python train.py --num_hidden_layers=13 --hidden_size=256 --n_experts=64 --experts_per_token=2 --d_expert=192 --d_shared_expert=192 --hidden_act="relu" --moe_layers=[0, 1, 2, 3, 4, 5, 6, 7, 8, 9, 10, 11, 12] --router_score="sigmoid" --normalize_top_k=false --routed_scale=1.41 --balance_loss=0.000666 --balance_bias=true --router_logit_norm=1.0 --shared_expert_gate=true --init_std_router=0.0152 --lr_router=0.000648 --num_attention_heads=2 --num_key_value_heads=1 --head_dim=128 --vocab_size=2048 --norm="rmsnorm" --norm_place="pre" --norm_eps=1e-05 --positions="rope" --rope_theta=500000.0 --rope_fraction=1.0 --qk_norm=false --attn_scale=0.0884 --tie_word_embeddings=false --parallel_block=false --init="uniform" --init_std_qkv=0.037 --init_std_o=0.046 --init_std_up=0.053 --init_std_down=0.053 --optimizer="soap_variant" --learning_rate=0.00877 --lr_mult_up=1.3 --lr_head=0.0505 --warmup_steps=200 --schedule="wsd" --decay_fraction=1.0 --decay_shape="linear" --final_lr_fraction=0.0 --batch_tokens=262144 --max_seq_len=512 --doc_mask=false --train_tokens=1801000000 --max_steps=6871 --dataset="wikipedia_en"
Below are experts of layer 2 (counted from 0) of a mixture-of-experts language model. Rows are named router (the router's row for the expert), up (a neuron's input weights, with its number) and show model dimensions 128-255. Each number is 200 + 30 x the weight over its row's rms, rounded and kept within 0 to 999.
After each expert's rows: a language model's description of what the expert responds to; "comes after" lists some tokens at least twice as common just before its tokens as in all text. This comes from a sample of Wikipedia text that the model never trained on. Tokens count by the router's weight.

# expert 33
router,189,188,144,153,204,208,238,186,207,211,204,151,211,234,220,222,235,198,220,223,216,206,202,275,181,201,188,122,183,190,160,227,168,200,195,163,191,161,157,230,200,214,201,168,184,186,223,189,160,158,135,176,175,218,187,174,215,167,211,197,201,188,230,188,207,180,202,208,235,211,195,194,199,169,178,195,227,169,244,163,188,152,210,177,227,188,241,226,228,169,232,178,180,275,223,216,155,182,185,151,230,213,207,215,177,197,216,176,159,233,185,184,195,198,242,163,225,262,202,210,179,218,205,208,163,200,196,214
up0,184,158,182,180,174,191,229,197,193,201,180,144,261,170,265,215,191,208,180,206,201,217,201,220,157,211,222,143,190,177,232,216,145,177,172,217,173,184,147,216,181,227,203,194,155,213,200,170,230,221,164,129,203,193,183,229,218,152,165,214,212,206,223,155,202,186,182,171,221,234,194,174,219,229,203,211,185,225,219,232,165,168,187,193,214,204,229,181,263,202,193,144,149,246,182,173,208,165,171,228,214,258,203,208,210,177,165,114,207,191,113,173,177,224,193,241,178,268,200,176,150,235,235,239,147,191,231,191
It responds to: The pieces th, nd, ird ending words and ordinals, as in Culcheth, seventh, Health, third, plus digit 9 and capital M.
comes after: "ent", "1", "et", " cent", " rem", " suc"

# expert 34
router,228,187,200,198,206,233,239,178,250,188,218,222,167,256,185,167,249,198,172,212,236,190,214,194,195,202,205,146,205,221,192,186,170,169,232,211,120,239,233,171,173,165,220,197,217,192,202,206,198,202,203,189,257,218,215,201,200,176,224,118,207,166,159,189,224,224,184,189,231,134,200,186,195,194,192,170,185,236,226,190,228,216,152,177,193,162,236,211,184,148,193,248,156,140,191,174,198,173,162,155,179,195,200,226,146,239,198,191,198,131,143,155,185,227,196,202,205,162,133,188,215,146,189,249,244,180,208,216
up0,152,211,187,229,168,181,195,209,269,210,222,195,180,154,190,183,225,143,207,217,197,173,194,248,238,236,162,208,212,175,227,218,184,204,175,216,166,156,176,266,189,210,246,213,226,195,188,188,201,159,231,179,155,187,232,181,193,189,199,261,188,255,200,160,203,142,205,211,223,172,211,172,155,205,208,182,196,217,162,206,252,151,205,130,106,221,224,149,236,177,179,172,182,216,159,195,151,222,223,198,176,192,193,256,181,199,213,210,201,195,212,241,202,190,234,232,170,198,197,184,234,228,172,248,203,210,189,224
It responds to: Single capital or lowercase letters beginning a word after the or of, e.g. Q-ueensland, M-exico, t-erm, and the 0 in years like 2017.
comes after: " |", ",", " the", " of", " and", "-"

# expert 61
router,210,156,238,210,184,166,183,160,227,195,187,239,194,248,201,237,159,244,128,190,225,231,189,189,190,204,180,158,209,195,202,225,202,216,263,174,227,195,220,204,214,199,196,229,264,175,235,219,261,197,202,151,269,191,204,240,214,176,188,255,178,196,181,221,161,206,214,207,207,148,218,167,236,178,190,161,201,215,183,211,198,216,160,186,238,257,234,225,204,242,211,224,196,202,202,215,200,173,219,259,208,193,183,190,163,208,212,252,234,235,162,195,180,152,197,199,171,269,157,206,209,211,194,203,210,223,158,254
up0,195,193,205,213,251,139,202,163,199,199,220,212,168,214,213,218,201,192,158,218,151,182,256,223,194,243,167,207,229,146,145,197,163,209,228,185,202,234,171,260,201,245,202,172,191,141,179,193,231,237,190,136,177,207,194,222,184,204,141,159,172,211,163,182,216,227,237,218,182,167,221,191,225,151,245,221,233,236,199,301,216,177,220,194,218,179,181,207,241,245,199,222,153,208,203,135,243,229,176,219,185,191,141,192,219,166,197,159,214,215,224,172,176,196,160,213,177,234,229,200,165,171,183,215,231,199,170,199
It responds to: Letter pieces p, u, id, such as ed-u in website URLs, a cap-p-ella, Hv-id-t, plus line breaks after list entries.
comes after: "\n", " =", ")", "3", "2", "ip"

# expert 11
router,205,226,254,217,213,191,162,189,240,174,192,224,214,290,197,155,193,174,212,215,245,200,194,169,280,188,226,201,225,171,172,221,178,188,209,194,164,148,178,158,221,175,212,221,154,194,202,213,183,209,220,199,199,205,206,171,177,269,194,183,188,264,197,189,180,132,225,179,191,217,224,144,198,229,180,139,227,170,211,191,218,208,222,201,190,150,231,189,176,178,168,253,181,197,213,220,214,204,186,244,146,160,215,226,178,218,184,177,195,215,167,176,242,186,197,207,213,157,167,182,221,221,256,198,231,190,233,215
up13,159,223,252,210,186,208,166,197,213,242,209,156,165,214,242,174,177,170,177,206,190,198,252,190,235,240,203,208,212,174,238,246,168,174,195,153,213,200,216,269,181,235,146,198,186,217,181,248,206,226,88,248,239,175,201,231,165,179,215,203,206,174,210,181,189,195,261,186,181,227,231,226,141,180,213,237,181,151,163,193,177,228,174,248,248,218,212,249,130,207,194,257,179,200,200,190,170,205,179,217,202,170,178,194,193,190,175,199,174,190,207,194,199,159,223,206,137,161,158,232,241,192,149,219,201,174,253,234
It responds to: Bare space tokens before numbers after commas, colons or pipes in lists, plus word-end pieces like ast, d, att: Least, Scholastic.
comes after: " |", ",", ";", " in", ":", " March"

# expert 58
router,225,174,211,186,208,230,241,192,236,191,210,229,160,247,191,159,245,211,173,204,233,202,212,191,197,208,192,155,208,226,195,193,181,184,241,206,116,237,237,175,178,165,230,189,213,185,199,206,205,200,210,206,250,216,209,192,206,178,220,117,195,178,154,193,213,228,168,184,241,121,194,175,186,195,180,162,190,231,221,188,238,223,153,179,195,169,238,202,181,149,195,246,156,142,194,180,203,172,158,167,157,184,199,230,133,239,191,193,201,131,148,158,178,217,182,211,194,157,135,193,211,153,188,251,241,176,212,214
up0,188,212,186,227,224,253,196,234,188,225,204,174,259,185,186,213,167,203,203,165,180,156,264,160,142,237,155,233,149,188,245,171,224,161,177,189,184,239,202,183,169,192,241,149,188,192,181,223,175,159,221,183,190,192,225,223,253,197,156,251,202,204,235,208,218,120,194,251,203,205,182,230,216,231,194,192,209,235,203,234,204,203,142,238,178,146,170,260,201,212,175,219,204,192,158,179,242,173,194,193,223,223,155,254,196,176,171,222,189,224,211,167,148,163,242,161,224,232,195,168,165,212,142,216,161,272,239,197
It responds to: Opening parentheses, articles a and an, commas, colons, and the verbs was, are, were; also when and where introducing clauses.
comes after: " |", "ing", " of", "-", "\"", "a"

# expert 38
router,193,255,238,186,229,226,198,201,211,216,219,248,169,217,168,154,250,178,158,226,251,202,219,165,168,221,228,191,216,220,176,172,176,172,209,199,137,238,214,172,230,201,199,185,187,187,197,245,154,225,186,184,212,233,180,143,235,185,205,153,180,161,137,252,198,227,143,177,233,130,214,196,221,214,195,218,188,188,241,214,217,215,193,193,197,139,236,230,202,169,139,208,187,158,181,207,200,204,160,189,170,184,211,221,137,202,151,198,202,134,143,169,172,205,215,207,200,205,138,234,218,222,223,217,276,212,205,222
up1,198,226,213,163,167,221,181,194,168,190,207,198,256,207,238,131,182,156,168,192,205,208,231,204,206,170,115,201,215,236,196,215,180,222,221,212,211,227,191,198,206,180,225,222,187,139,251,200,216,220,170,173,229,157,152,164,266,167,174,202,183,140,196,230,214,189,263,209,182,186,174,224,217,186,172,203,200,183,212,181,201,204,174,198,193,205,163,225,216,238,168,192,196,221,151,190,213,199,172,140,249,204,183,225,182,230,221,204,220,196,274,230,153,198,159,224,184,198,183,215,196,232,193,125,225,240,226,185
It responds to: Line breaks after section headings like ==Sources== or ==Career== and between paragraphs, plus opening quotes in track lists and capital initials.
comes after: ".", "\n", "==", "===", " ==", " ==="

# expert 3
router,186,211,177,238,230,242,214,232,178,200,188,168,216,187,228,247,214,157,196,228,203,238,208,192,199,218,218,160,224,190,164,213,259,185,193,198,120,204,208,171,269,222,262,228,190,212,197,158,250,212,219,210,180,170,223,182,230,186,189,283,192,215,187,195,217,195,220,172,236,274,177,167,193,195,201,204,141,180,148,222,235,168,182,195,199,273,196,187,210,233,158,219,217,281,202,197,201,199,215,200,184,204,217,177,274,166,185,229,148,187,272,221,240,154,158,227,177,210,198,206,196,193,203,185,180,209,188,169
up0,170,171,233,177,156,270,234,160,203,190,226,205,235,212,252,180,220,169,213,237,180,145,208,206,179,227,175,217,223,230,154,235,224,206,190,191,184,185,156,258,188,258,261,209,205,169,188,143,231,207,211,189,247,265,163,133,185,162,197,153,213,143,185,206,251,268,185,151,182,206,210,197,224,171,155,204,171,161,177,227,183,235,175,168,146,228,228,241,173,194,243,218,202,228,162,204,191,194,187,139,187,217,246,158,192,185,212,220,192,213,202,217,202,188,142,143,169,205,230,241,214,198,212,242,191,213,202,252
It responds to: Pipe characters opening a new row in wiki tables after a line break, also word-middle pieces like all in Fall and Dallas, and ern, ert.
comes after: "\n", "|", "|---", "|---|---|---|---", " sm", " G"

# expert 37
router,194,205,230,244,154,174,190,190,217,224,228,163,278,170,236,206,155,203,182,227,237,224,195,209,168,213,132,246,200,185,185,233,212,253,129,164,211,172,172,231,176,263,203,176,243,168,179,225,236,229,216,208,192,145,216,197,209,217,188,204,202,222,169,242,167,188,269,185,231,227,207,268,235,159,219,178,176,198,192,210,241,211,226,204,211,235,184,173,187,232,187,173,218,203,227,196,227,236,191,240,228,206,186,199,232,153,187,208,226,230,223,212,254,203,217,206,147,197,258,207,191,225,222,161,189,192,194,196
up0,170,194,202,205,135,199,191,147,233,220,180,208,198,185,205,209,212,173,216,251,222,229,176,230,202,231,136,255,240,190,222,181,188,217,195,212,174,220,193,219,193,182,172,239,218,170,225,189,155,223,195,210,210,185,196,205,207,189,172,181,217,237,159,180,173,238,225,191,211,178,211,183,175,214,188,195,186,194,209,154,203,154,157,200,170,190,230,190,256,263,241,150,263,193,183,215,205,193,205,219,196,160,180,242,142,183,198,192,187,248,204,208,186,205,187,225,166,212,163,183,141,205,221,259,214,198,220,187
It responds to: Word pieces following a capital or small O or U, mostly in foreign names, such as O-ost-ende, O-gh-ab, O-ut-standing, o-ft-en.
comes after: " O", "O", " U", " o", "U", "1"

# expert 32
router,198,166,222,176,206,240,228,151,220,177,197,211,194,165,184,138,200,225,176,219,192,203,214,204,218,191,194,126,266,205,237,187,203,229,226,243,142,240,171,184,214,163,246,187,213,215,224,254,211,191,214,196,186,195,204,174,225,171,248,154,199,166,180,237,217,226,173,168,227,155,201,213,216,203,224,163,211,202,247,199,236,233,147,199,203,152,224,174,182,163,177,236,205,140,218,230,180,173,183,171,180,203,160,223,162,239,161,155,201,167,204,159,163,260,228,196,230,200,199,228,222,199,188,251,257,204,185,194
up0,203,213,216,218,142,229,215,171,163,221,197,174,217,168,234,191,180,219,208,246,183,165,243,195,169,169,191,150,208,128,217,179,229,209,145,200,241,163,188,145,187,211,199,174,232,210,165,203,229,172,204,248,175,181,169,169,215,159,217,199,224,219,215,249,218,163,224,196,229,184,196,201,141,195,186,210,186,215,186,204,191,119,176,181,184,217,196,208,242,133,195,181,208,188,192,183,190,198,195,169,222,270,214,196,225,200,154,198,233,174,218,265,150,178,182,203,194,143,228,197,173,156,183,222,163,211,173,220
It responds to: The pipe character between cells in Wikipedia tables, such as ship, football squad and election rows, plus opening parentheses and pieces like "oung".
comes after: " ", ")", "0", "%", "3", "4"

# expert 63
router,221,169,167,188,197,218,162,194,280,185,207,195,171,145,168,212,169,120,220,193,183,185,194,247,195,233,181,277,221,173,201,255,214,199,168,184,251,163,154,216,150,178,164,231,247,144,220,230,181,196,224,209,219,218,174,244,237,173,203,231,164,190,230,152,216,129,206,212,226,180,202,213,238,229,208,213,243,209,143,246,214,142,257,267,172,198,196,176,245,217,213,183,213,208,255,233,213,208,212,167,218,189,200,166,186,161,221,213,212,244,226,219,237,151,227,250,186,179,226,221,209,193,187,207,216,235,194,203
up0,237,230,182,195,225,236,187,167,192,159,174,199,228,168,211,180,209,196,217,222,216,213,220,234,173,233,213,183,204,186,174,208,231,261,226,267,245,203,216,223,204,199,211,181,209,123,217,211,263,128,185,210,189,167,218,203,146,237,200,195,223,221,191,191,228,143,214,209,218,189,230,202,196,159,212,159,209,225,237,201,249,169,181,204,244,201,158,198,230,211,252,193,199,204,181,175,171,221,173,171,185,154,200,149,208,197,224,239,148,198,166,212,200,219,179,222,162,199,182,167,232,240,192,169,204,178,199,200
It responds to: Mid-word pieces est, ber, per, act, as in ancestry, ancestor, ancestral, prevalence, with digits like 9 and 8 in years.
comes after: "c", "1", "w", " as", "ro", "v"